Weights of a small mixture-of-experts language model, trained from scratch on English Wikipedia: 9.8M parameters, 324M tokens.
Below are experts of layer 8 (counted from 0) of a mixture-of-experts language model. Rows are named router (the router's row for the expert), gate (a neuron's input weights, with its number), up (a neuron's input weights, with its number), down (a neuron's output weights, with its number) and show model dimensions 0-95. Each number is 128 + 32 x the weight over its row's rms, rounded and kept within 0 to 255. Numbers have three digits each.
Before each expert's rows: "gets" lists some tokens that make up at least twice as much of what it gets as of all text; "comes before" lists some tokens at least twice as common just after its tokens as in all text. This comes from a sample of Wikipedia text that the model never trained on. Tokens count by the router's weight.

# expert 1
gets: " ", "1", "-", " •", "   ", "°"
comes before: "1", "2", "9", "8", "3", " -"
router:110081161154134103132145112091076119127174117159127117103062105213135158140114108131095119132073119175167094127072138157137154151130133136144148058079118079074149136142134096124085145121162161123128127101122156141120212123114133201177140108201150137148107073142153047135130138156115148153
gate18:074092096155109117123169142098110134170095150158161186101110155144118173123134187092142093170132045124141077132104192117104152119147161130125076136128140114149109158123078054135149104102108142100155140137134134105131154153153083102085120051137079130141087098083116104110072151205156172133
up18:100188163146142090125117066120152171146132140176130081144113159124095073095145112088138116077208136137075124096179183101169187132087085141145132129129135083133159136134084138161104119154111152155169082062151115121116178088134086107183108159092140093150120108093177145129147168145091157101
down18:112074129155072197108187133130103125181065103138136098155105077100161121100091080095160082164146098128151214145156143165111155112156166110103157133143088125151108114109168138124172107150086135143134163110127145102150195070138096077162098153127093142099090106130126167099173150122173093157

# expert 21
gets: ")", "i", "o", "ic", "\"", " L"
comes before: " |", " (", " and", " is", " |\n", "\n"
router:138145166106181160082117154138159119162119129110090102057079123134104094138155161140089107103115100126106113133072100149112112120084146109124115056125102125079166148136090086191145200121176140101122101146126176198163145208103125136135096133096156096119134137122100081162129185168109073167
gate18:138118144092152049108101155121111119120110135150127086131084157138092061149144148099066038161144139125120115161105150141129120167121112123094092158097190120135162098076085125163153147119189168116140116123079155116180179085105086187177127156139190071110115164115112171122096139092110123130
up18:156169157161093163132113097162154119107091234118137140126115070114160160145074100107148114091160092120211149139102165199096111091116136133134148183108117079150106170178163142140112081158130098146193133123108116081067138128177147098151148121163139135095133102157096118124142161118088088132
down18:109110100133113110094124139132082104123153148147115109175158108086120133160090098164118105192106067187138153137170166176125181152121093132165144075170120131180111114136116123157073139168164087133147089123099149160100145074201138137185100161151203148137087120169105106132069127088086109088

# expert 14
gets: "0", "1", "2", "5", "3", "4"
comes before: "0", "%", "5", " |", "6", "8"
router:091118118090148074102160096151119087114103117191119182145117136097128112052164115098138121129061153141141133125054079152133122131157110116114155151094076077117101165153165096148135195092097175154173076073086125134136172148109139162098070136087095109152147154124142156125094134192143099144
gate18:160156123103083119120098095122130090123152120136161096143078212146105078150082109087093124055087177173127056113141176154154138122118138119180146164144074110070131103142136154167136187181108127135081186159148151143118135138170123118118101142168147093144138098093099149098149122104053155128
up18:191122122097125140093117158111159115136151119178134122116100182122091074108074183143140139068084178204125103158120144170063107124114152131140084157131158160208115179140147119144180103161109081110134185173113125149138166111185129082159141103116072132164108103156150129170115130100167131114
down18:102081108098158239120125137121156087102107104112123118131150147118107104172144113165126140128120153158237139136170112099047091161159065108128140151112153122160088147165124112054106141134102115193112091174124077097123134155094115159106160117104088136172157164118140104127105107115094125114

# expert 24
gets: " ", " —", "°E", " $", " −", "|---|---|---|---|---|\n"
comes before: "1", "2", "3", "4", " |", " |\n"
router:071123147157122113117114123132160079105161116189153133097082120194131153129127046106087133120047151148167127121129132154099116145110185108151126099099076068141157124133116103154097196136167182131110125122154190159159187198125154122210155116121143151123139085110126121138163121133116089107
gate18:114112071123134099134105109142111095073124117156145182092159137148144123140138175103084156135156097172201116119152098158150094116154096096115143086132149160085122115144158142179148142119161145141136176035127224153086160133113181128116129142151139173148191076131143101153190170151146157086
up18:153113148125097112093113118152105167159161110064107099135126136120063107135127154140137122175098136077134144117118165075080157130073164143212143148081133094190134150114101114106047146130103072210116133141052169107141147137129095096123099121153140110187153078094133142164107104152153160137
down18:125078148155119134128188114135166123096143125159086098140140145066162154130147088095177111123103121185134104180155084173144133072142172135070067118181149100123137154175076123084164120114130160185158119135164119147089137126174068091035134094153122150134117124166157084170133135106155111127

# expert 11
gets: "-", "=", " =\n\n", "\n\n", " team", " player"
comes before: " of", ",", " in", " and", " was", ".\n\n"
router:109132207155137113091086084118116042142105153132111092127110145159086126132122101170126105140137117160144116181147081138106140189090103162109124069111083138105190140111121066137075162123136107131161095137115155092126176162126136166180114188196168099178121096136118059132117173133105134129
gate0:139138106064175152122203125077165145095156120117084181105153096128162124143173179158145105096161022160110141162090143161121132115151159144184133135118150102113123159165197099139182112146157101102176125124116151115122094116160113114162100143084190174114076132145108153125164166152101126105
up0:105110155123122103131139087133150091168155097121162148104173112103075129093098099161139131173165166188153121105190128144125186084113148107107170126074129107071165137145083098050078154150138116129087037150104148077179125138136091095097117085104145103111142089104153194146118150135121105158
down0:159175108136144152134138122115150101111066134057149158180161145098126133100202101085130141095125171172091103117139086138088170095163101127096154198141156099123116119150118093132140132135159167173087073147058135132138156113145139098194123126082135144129105115166211155158180132159131118185

# expert 17
gets: "ing", "s", "es", "ers", "ings", "ations"
comes before: " of", " to", ",", " in", " that", "."
router:140146113086106131129090135094123141162124148177115114104134168149073121106149080131159129177101145180101092143154135143118136136086167152136243085129123164131177144153150035106077148062157134143125094166065126140140120176108154159142131139123133053179092120135168087137121141136150112095
gate18:116117130108136193093138144144103082076133132154091180043181101145111183094150142128158105135118150228121146130144165089118089142137141082094165161153108093151119152111133112136143104153116152128068152161107086121055172142161183111083143167134145076137108149135117156172109169107077144142
up18:091140078136135163128126138130103181170152125116170101147125131166088108187084086150104171084135134117129097196130156168151152080131118196161130094039153120111121148180144097185103146180132120141139148112089154125120075081128113116057112134118082207143126118115158126079146141137083132101
down18:097100123189112129179141153156122117105096167118086138054080103118196125122160134080141135101092064136124152089141062155073140076093179123166120136162171141115176177111113132130113177080114173119175151140116152129153127132172160088147117109163119141127075105153105173171067104122133111165

# expert 31
gets: " (", " \"", "ed", "\n", "ated", " made"
comes before: " by", " to", " in", "-", " on", "born"
router:108130145167088128123155164092161089154142098135103082097097124160085109079124117156068088124084079110131103162171177126109104142134098133118126093147156123099127172150142068120034130151099104181114125152121154154141175102096141163168146095166107068147113082185178085120152187143139179102
gate0:172105108141139129112140106145148117054098084129145131158092105135104147042170127175121084112095133135151150145133139161184109102083104052122154110112114087175206143099127147164134123164087079212112130150111116074144212140097159158137109112164151101119118121155144167134191127131117130133
up0:173171140098122128078122114174176105105114109132073161162110183114171171157122090100113107092118136102185133126133111100148086134135144114159069081146169176192159120151095124125107126148094128114110079149126126100192110121097063072194072097131136145076104134060095102118132141098177134136
down0:064139092141155182116133133124113107118147142091128126093076081115078147109128111095088140178150178135115091099113147131082112169128099155108138122184095097126131150048160144140097177096134142091156163138151121048133157144080124107046165113109113126156103121139117125166080161082044103093

# expert 20
gets: " |", " September", " May", " October", " November", " April"
comes before: " ", " +", " −", " August", " June", " December"
router:119147129117147171180101136099103037147113172176135149138116178135116120141166140155156085135116177158165142152064030137075096125150108116183136120121133113108131199103112059152110095080147102107152144110122150082117123105122115133159125114197136163148125126122160061093134141167137136072
gate0:136099054113095174115108151151092075081111156118051156181126135091136086107133104084118145147105109147145086101098154097156092119097071139111123190118135082095094067087119110135153140103141155098118120132144107147122159137136118149132170103121122162097166149169111072089112225194136084117
up0:164183124159102053106128108103171146152128123146109109106085103161114155166110138161148114187181113069118122144160064162149147093185152111116154148119125088121134175142196090130141123094119141171109145076106086075142113116156121100099122162075122101104166094130045154136096157173188150126
down0:125164114170121103104076160088084110099174207068111100150094087093105157075120174147139147091110113106099110144134080120107102066165123105164129155134129157139120122194145134137054128135090157088144085069117118129110165070157137156156093175143077144123104147123139171189142115127129071134

# expert 6
gets: " |", "|", "-", ";", " /"
comes before: " ", " —", " \"", " Total", " No", " T"
router:101122179140061107137096145116187147086147156137156113145089153118085121135194137150109135110138111115185141124085101133125162188146120130145136131135154134067167146107146033162139128088115113118141107118115149151143216108196162130107120153163107117159178107131192088126103206149167161101
gate0:136116096170128131109106182178177136081118102091144097096092126111132080126194120146100125127131138134152082136113127127097073171147131081177182103088141139173154095114095130135100134046137175169081097158119104141108109109150051122096065156161197103186104071121134141121125162147135103140
up0:206140071093171160134110166135109104128098128117118158093169105109129116112091165091119080081217090148122109121151141097165166085108134162132095144120090176119091150188161119108152066152115136148172123090127148162106111170097156137103143156094130132061141181139086138116122122076069167163
down0:148104156088135137083119097071090103142148091176163188112117040131125080148076125104156101125107166162157192161134143112085130092080181128152101101109057167153072131170147123198178113137095143167120086065110149143144177121140143128086134124116120156122129128163110083118123118093135145122

# expert 16
gets: " as", " that", " on", " by", " with", " and"
comes before: " the", " a", " he", " it", " they", " an"
router:125135160157099079150073131133175060138107151133103128107124152130073124096148126152192123181065115144103099125130124157119152110086215152134093147118165103129116127134138056138090166081152158133127120151091108141104160090130122204137080123192178123161076099130109071083140163162095145123
gate0:121094108062189163147117091094141132119131146102119140100121168115110075095060161095171119088114109204065065117165143158147133105157083172134139173134158105158102154116127081162109123166198167115122121163072147130115154093175177174095114134165090161120120123135136089074129123111155151121
up0:151210092116179084092081110132105120077135104061134145085146135174115129101117126108130142112108159135124169173159147122217148108173111153198163111086117104135111117150114123170133121105081083107146147151115183176123104113156159084065125114131135105111061058144128134151083103155130156153
down0:092161093116114099055102133127110183110127094113094084133119090096129162083206033158132164156187130124102133098116130148162170084114146147101125135145122198141137113116104141102165174151143069108113166113123129089150113118131113189148128154141154085129098079075184184132139172156108127151

# expert 7
gets: ".", ".\n\n", ".\n", "==\n", "\n\n", ")."
comes before: " The", "==", "-", " He", "===", " In"
router:069087131163177105182152167144181131150153114131079149082121139127116133156132148082124124159121123160089144122122067204072124136164110145113162098153152090132150178084114075136094131113104159166119114123048169176085173110146159125126104182171119079117164124158136064112101128175109128162
gate18:163156102147126057170140170117136164113109175191088119100107117149128124119109122159129131142136107114137089194129174164098095203175152095129110118136179146148139099105070109100082134117096138181148129171177179173143169119091204123161134119127085118135106155121093109159162146165208146152
up18:145149190112140108134141129117161095089145078055111096128149111147095115139141140115142157135078092138123167094085083138125115125085154127120091149169105092092080081177127084113117178097129172087149165122175094101131102187145075133145142176114105166027124080118124156138160125190105118081
down18:139158102195067108072109101147118115197137128120098102107113171162133110139113125139090088154157144119201137154092129156146180123112086174091174137126166125102118195141170164137138140140152111181157085129063147188160127208178078113096165136094148088120130115167110130131135162097124105146

# expert 19
gets: " of", " to", " for", " in", " from", " at"
comes before: " the", " a", " his", " be", " their", " its"
router:125148136153079093123137116144113064153181179104102109104119158132102128107172092149083135127055122153143108190147105139117153134109170143142115135143173121106146186140109106221114194104110114192150113093122146123084142106098095156127144207180138098155130110203122077123155148120106080105
gate18:191117138109132156142130112140132170128145134182096131116075188135092094163060105083113096041155108157165112117187112141120146116137107106122170150136106130129092205181089171121162095092081139148085130087128170137112107200133164141137151138161117127144126067144158132087148111153111193164
up18:118138174157078194168170114129168118128143166123089183112183179134071144197109057148129174079119117131145119045167088148136085142158144140090153141117114125130085104099128135079163147151110152097095079123172135167150143168137134108145119151115153174106085075159115073132134176147117130127
down18:134169168101115088066105111118090105148108131086138147122085123096115167137144172083177144156134096141140048128185164134190178077083138142082108117113168115157128161139145183095135093140133115168150094114164109167102132164189163124106108120085175117166141153090121100170165097083071148162

# expert 29
gets: " was", " is", " were", " be", " are", " had"
comes before: " a", " been", " not", " also", " be", " the"
router:135155147183066082148072153123138102113153152153165128128128105167077115077201147141136125122047164146115127137121165146149115175170162098099105079096161094086135146170165061126062175083127099157119090141098093164084151153145136118146094137143155148155128120123098097056141132113125169099
gate0:193165119104105143152162169161094127077196176108119137161163108146160134105091131117121058142113127129166140154136125143121197168142131132142131143150053108159133146109075083143154144088142140139204117080169068159076116154120118054112127128091179143157163113140134151125141124190098110082
up0:116152150160124072159065077077084089127127180067107145185077080141149128129122111139159113110158133077154096139149139164112150171104078055086176127089103135153158114117064093140106129119067123192151100077141156137075125098126107087148161129156120143156146138116124101099093133126140094079
down0:100154136172144089115099148180150074141146173128160149080130122143121158110105082199179109106165156074102079134154056033084133146120159119115199083150149156122145140136117129167102150149109187122114139152093128095131072118132170118120134155200161139126133186105162108134157124127092119121

# expert 4
gets: "2", "9", "1", "4", "3", "7"
comes before: ".", " |", "0", "–", "9", "8"
router:074159146123141150113152100144155130101124127135149131140124155118125136073216122069134111179020108177182167191166104118093093166108140104180117144068093135131125182141165122141094173134138181149198098082145129175146141114153118140115117132100135148127131142153120134130110151144160080070
gate0:040088151094081106131121136169119117161109174147175135122178143156123124091139133101090174156111162082092170143154158101057151084159145102126113097137129141174131177119113158175136132183149125104074117105070131112099143109129077162141079124073106175092080178115077135170100086122129119118
up0:198154079134150126125087128094150122081118092121083112100114102100121133156184100177154082084138089180158098085075132109178092171119147154108109112134092116125139116146127114130133178039142105163152172121163105168110143125160175099101124073188167082129179164156139181126153124118160146166
down0:136158204144136158144131127186106151113167130076077136149158096140127147163131128160119088121105072126126160112156091140161138104081173147130172129222144140165146118142140141097117160123126055163129074099128133146182123086109086117120193114139177050175130118148123159103090180143089097104